Below are experts of layer 4 (counted from 0) of a mixture-of-experts language model. Rows are named down (a neuron's output weights, with its number) and show model dimensions 0-255. Each number is 500 + 40 x the weight over its row's rms, rounded and kept within 0 to 999. Numbers have three digits each.
Before each expert's rows: a language model's description of what the expert responds to. This comes from a sample of Wikipedia text that the model never trained on.

# expert 40
What it handles: Suffixes and stems closing abstract nouns and verbs in prose, such as documentation, consistency, happiness, differences, infringement, support, use.
down0:521513489425485501516456549516516541534527503553555514513500540519565436475543474573453520445567572463533527439446500478516508547503553522514447531486539535501432483512479445550446508492501474490544499518451483476565499453518590447568452509562489548475525516455461570437508500513519557496476509496495541488472503486497421473491536501503456457433479435480533378473523503478550513477435466563501494486546569445485482523552536490490459531504449482492479486478487507544445477488534484441495465488477523553437450531513427546534549478472504498534500454515511552473456515577446543502480448496496472543531520510509539572562571514536459454480487494526516575494579509525483493511423505491497564520560417430433502540373473507448511568523458537456458463526520412456503559546513561
down1:544503505576522429494527509495506535422444536434490487521444483519497511498522532465454526540484483549475528579486495497485484403516473525500477486483492534524494470511549488474494525458455451474491559473507502509475445540560515407524513480433493466513444496532558516506561423442451520462416498491551523473535483546457477519561406569475501473523480552470536514523473585532481534445526498569549461492545472510582539459459447567476489553460517477549500546485477500407484461522539550510501516508522395554460595522572501555478531493472461473475524539485474494466527494488511517420465522537475491417514507498560436424479501527532411527487552516503549490485453509499544507570575464549498441477490517485448419499570512543525491487531497553583444440458534526552554531519446502

# expert 35
What it handles: Word-initial pieces of education and science words, like sc-ience, stud-, Med-, educ-, profess-, Sen-ior, in school or university contexts.
down0:456497543479480496504523564463533516535545532588531486473484574457580447533441576521544523554561491575533485475428518433532472507563480479432552508509494573554540449564522575517516457560532516506512475516473454486500492497542511460543437485476529499447513505438527495540490485563434569505484542448530441488483541573441483492566553487521509474552537508510447472468404569486514523489511471484487590473452439449431387500470481494481559522504573529485445522443508500492547422498543531498483422520483546528434454419521457521521536471433505460455490408481448522524467499470447426486478491515472453461503529544526522531499464489518498526524516463529510529505445547489506459478493541465506543483421490516517464534440541512513506557500466489471517468499524577488502537450484583
down1:482533428417526500521496474506526466496486560506462425484514508465571509510540507557476501516507433438525510454478472486482488567498497485543482542491548506521490499492525471461484452519445476498534551591508535476438489427513580484442523581528570501508567501521527501464526463548565420534456512518480399410447569452470514497509521508496458564471527472534453467537464538463538530502490461507501477488470472507473494514537490497470436470542463494532521454491596536547521462533445498486491502485461496482506448566530529545478487491418534537439441433462521522378533451464512544577488562512493506500556510487564535494552560430439496529498500463501418504543500450499525496525512443516552520523543435492564492526416508496505568492487590505450494526472459530540492560427519604

# expert 30
What it handles: Second word pieces inside personal and place names after a first capital piece, such as Al-it-o, Carl-is-le, El-iz-abeth, N-ew-nham.
down0:501458464516599435507510512523545422541459429605507480543577543562585462482456517533543601507506480473454540559454490460520528460540564446471494472510503503452504512489517507445461441477481492511477435503551516477509452456464407504521492442544557508522462446472536551478476526497479468482497493464586465459484452459521485519510500511434489517442494491502554549446435498525485456515483478480496525515493529498492495533440575497546491531480475501459476476483587550474499468534554550474572494459464440525537479591490511505545486465414464451487518489512469475506484438467538505510558462576487525448488555507578530521508462580543471465491467586487470481519553490503542584426536509534520541501585472537479516508505519510449532499508539462390439513558463429506527493560512493
down1:485582475531475488486495463543441518409564530461461535495523483456476452472517503450468465484607476508503436455482433436519438529520540535509462588501492508439463594518488453477502538501520586475433418486528448507507580482459388569474463475464460471507479518469518470494540525473473499466547465573488578541516488580463529528452513481441485442504518525479479527526452455492540473470518516587503526499517471488512489503486563528526495547518540494553471553484464507488536608543474477487477612464507523548484545508514576535459492488539506541462489446491515433484522520550498401533494516499537482405505533585483535529536513470422482508469532546474517580501499491425505516527496470569545482477428488517546493475484578523542534499481535454523478480543477492468457472522458466

# expert 20
What it handles: Tokens in census phrasing, infoboxes and data tables, such as pover-ty line, population, age, Total, and colons after "Source 2".
down0:468535475465436472539554537480473533529405524558416487472466490489529581478522472510551461567476472500458490493501517542496512547563520463595507518500563499496453579499523390529481493553491539482514448424504545542498418500573512565460529505587539500510545455525508551533505490516595507485546512406496486450605459491452492528439563491506479492505455529484553460559549461473551461477472512471451454509509530514481519498563507487530520464409471518444566499513458442489596481533534504506524562489540580498496555520485532433476489441495497481542483543456520500544513551468446502412482508495501523490567489462430480510472542484522413493508467500544553475527471514429528495520478504450520459444460485482443556502504426510538449517488503504452485509508496432535486540573460483
down1:526427529514524481428480525536519482529454473552513526523430469495524501543577496507454433525489509434487603486503432478428476451501506555413499494499477608547520514482421535425528472483470505499528532500523449506516532508533487483544473527623488442561533547503436508438575577497543494541480513490451501489521529483492453498494496516523517469484421525520546498581548500495479566543550542498509491502473520489514483525550520526465556475459516478493529478451532380501454480426527475593512512453495551476456503587538509577472422447428485515503456591416483548530473522516561494434521501496464499506484419510518492543516411518468473587553468479470437480454501467507458509521488476491437527500548488500475504477444455518519448541485471514517487559507451498517504450483524531

# expert 33
What it handles: Digits after dashes or inside numbers in year ranges, scores and table figures, such as 683–684, 1933-34, 4–0; also during.
down2:432495563474490497531485465467457465525584598499475472490481501496516511482644472499462471484507553496458483479493502531479565449464515441536525442530512522470488516530562446541495501480434456466504428524460547465491424459462490456610461498546447494466514518493507568490474537508514584542547450510513475454525538547498476496535509469527416479495519562436490468499502492508456529511463505493495512532484529526546407424477564517453475459441420478442569455510440524529501498472522512502539531463473556404498522522470498541483524521491523543510504509530569498572508453442454474541472490538511597478499463507395504488505510488551485533499497472496501511533487487641496460531552519558542465542494467500559497527518504456432531587492450475546500517532501448473424564545480530
down3:496542466524526509543539462527468510494460495492481501483471440516469454487527557492489552452544529475543564388525416583552489485555582494448477494408584485518514564492519471488457461439501431480448430510361477483513516485568496530482547456501483587508496482488524519455432464469453420580512496493513527519551541487490552481481534463561528453445462495453500510561574534422517519542509550561522493473455504554494539568532503466525528474487535500467458520478471474436449479478504536484525512458481454522504524610525524508498537505526480522503576517473479432470505528522449523508470517459400495495538500469489487583440541483504473524444496487504581487505483588534543518457511518451481543425524499508503501467517549538482532491533481499504510463439527522557426482574456553

# expert 8
What it handles: Final pieces of place and proper names, plus country and city names and year digits, such as Lauderd-ale, Dubl-in, York, -ford.
down0:518497546462506502544444549500496453493449415470557458482487563426402478512500493507479513517550504489510492523541487454490493479466502514429526448539513542515574463559446502520495461532482500504475500438662442554557473490493458488512494494486556504495484515528550483500427497500510451584488470505538531546506473453446620484515529498506453528549488534533504535533505550509517536561549506472565496531535474550470488540502588475505507455473551525503501568465498509513505557536472575565454496515478513490538547506488452528466439557508489475457438500516485514432398561518440506443448402531520511468516468513446427506432416528545471547488535469556505553534517457475463487532504458566510520526520567440502553471455469532476442458489569504434478490429482501550524473471460512
down1:569453447529495530463492598516584502486505501502487551520536476540485435501475491541487519548478449465500553495432506470437473512485515475582494524469453521522498542470507573480524510459498479510543474547512441499472535520538504486519411537558538506443478446464499471489435471456512570434551528513540476473428517476525439553464515470474487514545474485448475562572476513485508462424500460492541470434440459454510497463507495505581481536429581516445560555545575454466482546497456502501524484545503459528492479524453527529495485483553542451445424527500482492539548546515596481528495430480497447505459590510451436508563532587477479540503501561501470512422432541531529426598527444511547558481554554542496500451490504483492463421527496517513407490477496525492500489529534471

# expert 59
What it handles: Word-initial stems ad-, min-, Christ-, commun-, ar- (adapted, adults, community, minister), often in election tables after pipes.
down0:496443492480502598498495476491478463518557503512455529464498538600561560577504511453518501450430497471518446537585497545488476457538502498463510584544519584449479500510576466540497538485478454484518512431405533483426426450517496467578522488534452526549546490557546480495469478492550500507493611470484472494504510479490463525576469453508514540497469503497485468537530470483507485469487452455524480485509497452501470472576540525480501545473548474495455484510512530508438433517563515494526514455498516580526471501506489505478479547468494511523503519517535442450566545426428422544551553487428474524567466487516525537564502531512509489478471474467550490592550509596541516518478465424468481507454549499480490461497435422480522500461471492558534522460523514536439499542508352
down1:543458488562450513453500541502570553479506603476503453441546480435533504505504533559546533546458512490503571477505497448546505501526491584473537512498526440515490494492516503428503568500417519522493548440526535464588482544501506513463465511527421471449564541472502558486543471504436515535507503499462526534454493503484525462484447481491469545549519450531472489489475463531486562471535487550435486517494587493459486506470481434480518488567460511538459489477530492503551453509544537493536507483517496438505504530457516464500439413576498460451472440513509530492523516574502452510469444460556440635470446494517602468501517531522498501401573541593489484531425430477443506465526453437443542540508511528463490576519491491466429574446502525513532533495548547503512552478495486

# expert 48
What it handles: Past-tense event verbs and following prepositions in biographies and sports narratives, such as won, moved, played, reach, in, on, during.
down1:479502523531493560500495536463541574432479516498475502486552452513554457479541510520501537487566518499550547530451493464464486481485464459478500497451413516438528529482560540527484464443512466426539511563411467480561503462510518554510455457529545463487467492476522462559537548558447418534459468464439509448471469566412474457416481494474504508506551540517512465552481535446524516444482563490446471532517557457588519479492464454513518526455480470472524513496440536503493530496560509576478549572469483531527503528528502445533567499487526478504580436511504585545557451508549484456520486544562533501441526483512450535520502461573515525465451456508459523464497539468549528577497528506503504498424484520520423465500493591497515588488520556497519457540574527460412504483435414
down2:535520510441498509418510520476531501486561505557517434519544536527467526482505490490529463581541406511425538440433449475428498554574463542536515500487540510511497566493497504510561485548542502551452475476482503486459565541534500454508502541515481562522484536441425490509507563496432416509460494547505503496503479475511603553518478558413433443508469504555566497523537403496515520489480450521490421555590508493575549423468470479501551537528475491496504450490533516498458457494479562438517454471459510475481503538483488519431488536501521523533503490498455450465486472510522488439498464491502549537485426569440461475476479510535526461494498500456515551564470539451467486534489521449536422535573597457469471418529543566511579464475578535460503506487541515482480440503540510

# expert 44
What it handles: Middle pieces of words after a few letters, especially "ill", plus well, both, being, such as guerr-ill-a, art-ill-ery, alg-or-ithm.
down0:475527515442568490468483475550527519436440478506580478519501537471470450530514500580525514549526460469501518504516553450479494456477461440487561468501509532473518557482555450520581509504555490527495433495408496460394499602461504532496520522485475521533491492538470401532491416557465472535518479464587488460524485504451503535501495478495448491526484531466455471589465548524526427462521551466508490425501508520538443500508448548492509508508459476404449515495447561442504528447482553490503451461561465621528480533525522482581542540430462514505526478468504466519536476447526436549496493504488561441520504512503472533518539526434582517509498530526437529486551547485422553494443565439482514434512441469501550479511463532544481570517549497482531495569506490475527473434527479
down1:520460467494511523477479496452477470482532490459539426512475496519558453456498573504511514560512535506517498398534468536562466513480532499458480565578467509473432451523541449408441502451524599580491615537495457531517488452481393548492489466453487502504522485414473488420476472527557521421431508494488494526486544537499473462512495554494544482493485481538453544449433473494479532482531497481526517482575541456600552529493425587545547475542446535473548495518494509571508450459580495470513466499581428476544449582513536607547543472508461465516506511526512489439498412519439502510519457505547459468517455500529522509502447458511436464552446514482471495527494520472513512481489505511468496482481504488517482567534542478525559564559504508480487469494514457501509530544559505

# expert 2
What it handles: Short opening pieces of longer words, mostly starting with a vowel, such as att(ack), rem, ab, com, em, am.
down1:467536456466396536471506512558462484510485489521536486517483474495519474568493506556500534459428518538496509432456530543498555407552504511484531507394520540473463470564489500482566515486516503482512551529521482524503467483530451510475442442483563521447529457546472538523500496505524508579541503467488509501466528525558532405537445501467433500575498493426506491486483442533476569519548527566434561540523529527497467417420415503425522491536526461481484426494521503513445539448466540484490434587436518472483462517497534452438442498467529438482501472519565586493532511492498476528521573496493468464464485437490466567506463519550486546566489507444504589482448586546497482488475510480589506480517534448522533480529517496547497605480533514515552421531447500524491519536457497
down2:502510506459473497487515453499508475458570469498476504515492464446513501452420473500494488527582503431530412517525524533514475495493471460406452414468521472541528508461508552480463581633521527493498489501477502471503532523526491442530461524516422521565566447427490483524505526422488512388511500465508510513515420521512575471441533494544519517542504430529488553527519528490554474510484508566466478489455505488524578543491556517493620503473572518525567529564547502504532593501513454466543402457452520560454445550526539469432494490494515530547491463511457548528446483551456505447490413497467491525477458525493493517496560439498458508541528497474612499547480559466545521505481435463516528552516478466465528504460494474463457492557516504530513495501465486548501517408468502

# expert 13
What it handles: Line breaks between table rows or paragraphs, plus opening parentheses, quotes and brackets before an aside, such as ceremony (, (ICAA.
down0:472474490577546471482531528494521421504504501487492476465493506549545529456554487485516534487470473491474496480485468453504489554444513487494490479489424552458513494525459527469465513591561465535493519480494515443485520532465590454536514481513443467528583500515512464578460510492498529488563451526567570522459499547393513445511447478484476520498492487537538476568546440563395441542517496552530424418528508524562484483527480443505483577497587511478516497467551534449497511461505478568470530530479468479502450430432530517519502447469582468499494533463532505551516564517561448485482538590544476530481540461441542426479435518508422524490537512490504417480577422516476537526494507453527553502545530492428567542452525502471520535501478506474506417468466522470504441476507407
down1:463498460506439564478394489480515496484428429522495434520496541502473529575527488423515438496558510510526528495551567543514503465501507464476482521451384515462481633533528437465527535465555574429606507466482483466575459515506492497474516438544534488453474472516451594539552513467477561526551464440515566533536496469482522492486528464496539445558502549535458537524581487501467514479459485458481481576531517499517459539535587494477483554476580476536549473463433500438511484478519577508482577481472558426457538496521460467455539474518507556493478481561505485497536531476571422433450500520459482473472529517500501515528448514502473470523460513511526491580517496526501442459558559502500480455533470515529524485479555471501502507519474494480482516454436595505503484465494522

# expert 3
What it handles: Word-initial prefix pieces such as dis, re, app, trans (disability, disputes), plus spaces and pipes inside numeric table rows.
down0:488572477541480481501518515466444458480568470465529540522430542556493463452518526455477552501564455506461455513522509497599477543475465539504552464526466465503528540549496383486485474523555476462478472561507484576445460518535479492548535536529540491423485517556525501545529559505529502413521483526463513560542501563513445499571511494494433429516516485564508521568541482527538399493489482498486461524519515544452523454478431524581526526507525519568442520505526482536422510566475453467484497543562515427536492429508535482443483488475558476490474560429511479526522457409462481544498454444515526516551538565562448474496455486461604400525475506494485501539449482481443434587476488482512427458484525491454492428488537534470481505519476505524552522496525517434485505488523496
down1:561443509464524491499557522493476584512491515531528507512465528494470509548484484580468517562497593581531485486473475555506496472570492512558506580429494528475523431553480428574488453485505468500453491522418453391452491431467480462427494453458538475506466497501542518517443436494469407544497503505519457511520451479479537532535467528548533521535459523465585509526499541543524504503534548507510466480514484559505490549530451495465484456472565452490481510489510444486548532470512487477457487520403476526506495504520430486579531416482537483487584490549494491472517462485529566423512440479525467456528497516480471503419481449509408568525488513442552503530505429497454589524492481522469574382555477502464497541513478545498480513550524458513494478473508580517569466549536519

# expert 57
What it handles: Capital V starting words (Vietnamese, Vladimir, Vail, Violet), Roman numerals like II and X, and first names such as John, William, George.
down1:492438493506513542425606498525486523436477496516470532481560530482562523511465544496525463447496553448518560422491499520522419435412491550485503480503541438537492432520568480525446467475474524484513584458505453471460553507471513620469471519532515489436531468475441493462475553486528488475466484521502496479532543515462482549459525490521457578477528504553577479519450457491469580495520514426481496435567462480535538494530460491578487470549462478423497437454418492484445457568452549504456512482550530464536488482472508531427539428544539570527509482491496563548492448593537521534538520444478493473424473518497513552473477476525500535531536529443565545440522499511542529512495509553528486531408493478488514431505514494545518478527483548502487559443469458481450473494550565
down2:511546492515524483474500438423405517505518458481539510513558546490525521536507517522524544497476459567540439497495471558524528569547513542548428511522465541442530520514510545456504509554465551463466525521512527489540466449440528418501506511550483431583532539405609512487541497458538482469555503485473547456509487410560508431501509459522533514465518500565424491463501534480510453421439510465552469464517564490486507515457460595560435536431491502570587517507532483515492487517512448544584518553482494461514481523522535462420474535498547503454498463518477507494473542434530538518455544504552520516586526434500516526487539472469484491548414452507505522482442536530529493448487507534543458445485478479544422403456526493485525466469523478508495478442466567509439554529522470

# expert 39
What it handles: Space tokens right before a number, especially after month names in dates (January 12, August 1) and after table pipes.
down0:464475488466482483445467478485462474457534464596469495475628573534573554542498508537454505571487506557571606474461454533552463503487497536524475474463505561466494504484435457524461424454456514486418494563572460522420475523528466474504500513529495558532467497508481517544446563504490458461418512537504477502519505462544526525511493463571535424493507552547462500508505571480481455538482515527430471508532550551450564495497455482456508443425543542483480452502535446500514446458412445492488479479488490483522481580488545464510551439504477526451560445433508568551457524574522529478535541443527521471546547522491492408504481497513503457452420492544478457459429487529503544483521466526497534482525509566526486523531534469506506551527509485537454543578550537468468530534470500
down1:486457552563489603415517507516561561476476490493519508479480467535513447497497544449483622485505427563518529515507500560532444480467444512483515525542514438458486467478518474516513514473520471515497546516448506457536484514587450497542450441566488529493470551504483460485505523567499536446536463497520520426527510545475455580554544473526499537553447517452488520461511421446507522495572495433540374404478568464459434530504557475541520493507586517504423517529489512486491481525493548459484534455556524467471489525526517482408536522544501483532465451585462481458457478544470492523490506493448496543497564494517484474508480496440485474540455521449572542508498487454480470523533498493458527552520523509477511602532449497501433477484531498547506414394480493485554488558442484

# expert 10
What it handles: Word-final pieces ending in s, mostly es and s, as in challenges, weaknesses, counties, also Yes and Rhodesia.
down0:493543486452532512530571427544406455512415486472451474515445512513460552470481494578426549451462494528455474552538458504537522425467464422492407507505487499496465555467528485485491456493508513492497559523501479475497495442509507462564504484491536519507505530476464505492581511491446425461537509560518527537498601460488506519494492396492570573460489486416467502481504587544488501502449555581540451456468443543442496536441513515551559519482551484535467499505450472584576552525470498478445437451491461453527466461577548542537549478462481457503594486510499487456559481542518505523470593553526421422474470510465523524524487549478485478464488479492460498469510451513546509529531547562521459527518526503523457467510453563467539534466535502514517565448495562531496498489484496
down1:530508523484545478543561473529489428561489571485546579559566564465504524584459503542535463533518470467499521456467519449541451471472476528589514526395452504505515556534448550534560563469474521439503536532532477576441540471537453534534500449494514443424543510552479553505494548440543542484561488579443508480520527556476488501504505587481493521504486440532459496450517434510484505475510506450481511504520447522528478511467569497488471566493414513461557458574494450465473419415532501500491504528509460522552516440513561467492530608470545447507470484501513446510494498535521544456488583518492513510444477497509525576459508513443503470494514428498464510402483500504492528492544479478462491480504427510504525512539470552502485458490421498483483469493534514454412479428579486

# expert 52
What it handles: Spaces and the leading 1 or 9 of years and numbers in tables, lists and coordinates, such as 1887–1959 and 1947 season.
down0:482454480528484461518501470506555479565520530450534455554509466523495481528533496482472552588499518566480499407555490492491507524436559488521542568482450416436510521512452537474498500481499409465544453537502502457513571524460437494462437425521555458451459519485574459546474490510522509541424546514475526498406512476505550511447487488520563467509470538537457480495459478462524428569471597547506464538494500504530461601481461466534469505439554579445465548508519474540477548582457454527571548485428536533503475541512556510470474511596461489456482503477414454524512550532520525524503527497483500565555545484484506497449442482560497462482556536569465473428529509503549430459454515494486519529531496545518472472510509479545478473456490518527495405424530514451511533478530505
down1:455480491466476529519486469500573535500562452552560438525461569510553456465507486520518497519521474470488517563458523445456559403529537480472494481522432453491544545463503497456526525456535547501592493572506502476487495463442551413546463408499505452490504537481536457477508515484442533470492497522423433519587532458483472460476473458591462568536515502494515490503555539524462507498494515456498527493370551470552443465501529460526502555433594383505543475514480530513488516371507558517475494515459499510390510478521542494483485558503500503497505484476543491479532603463591525529500495482542481495549563490573483523528465422525493487481472469506414526520463493568534504488542504467486518527468514564526549471490547475489535526484521539558489477479519468487479520557525508

# expert 37
What it handles: Nouns naming a kind of work or product after a title or modifier, such as album, film, series, book, Cup, and Standard.
down0:510477437529551522479539569466485489477497448484473495516397514542472526498560514495522536470543537548438564486458537581514512474549472508476449545551490485488492524464478445506448482437466555510493517516516498480424517494509478510457431541498442563525539487489486515576437499547434549434478532503509467535520442504485489461458488458517474548448519535578487489367509516556528492472532472532489476547500511492501462534521571529490528438519465469505556414482515423549526499496556477464488440521501513419528509533458479484550483473480507530478470433505474519445446513452485418465453550484505487520495509528523483448460576546536394448555539566545485523564558428585461553543561468490543507524560534496530592512509485530487463562508540431546521481568498546498517470502416501
down1:478472542577524480494499434478425518565548489518507453522476504539517588431513578492437508513462433538542499418586522487453485540575536449448463492480518528459492512487465527511544497491500472441487556496490569488556480441492465530502511488498526509499487480543527506468447447476531539539469525484461474466504510498514528534503564510572472496489465520463536539533531511452466557539489576442520465437484531488445479577561482459487617439453471538496477547537563580528451496457518462506601519485414491506466525548488529489537492502555438458503428532502489544516519492512502510438508504536511511461486424482512487529510499533484452467504440465529562487486555510517509534488509486540481473531514566576508508557388520397403513571520460442497525560534482420531428485510476464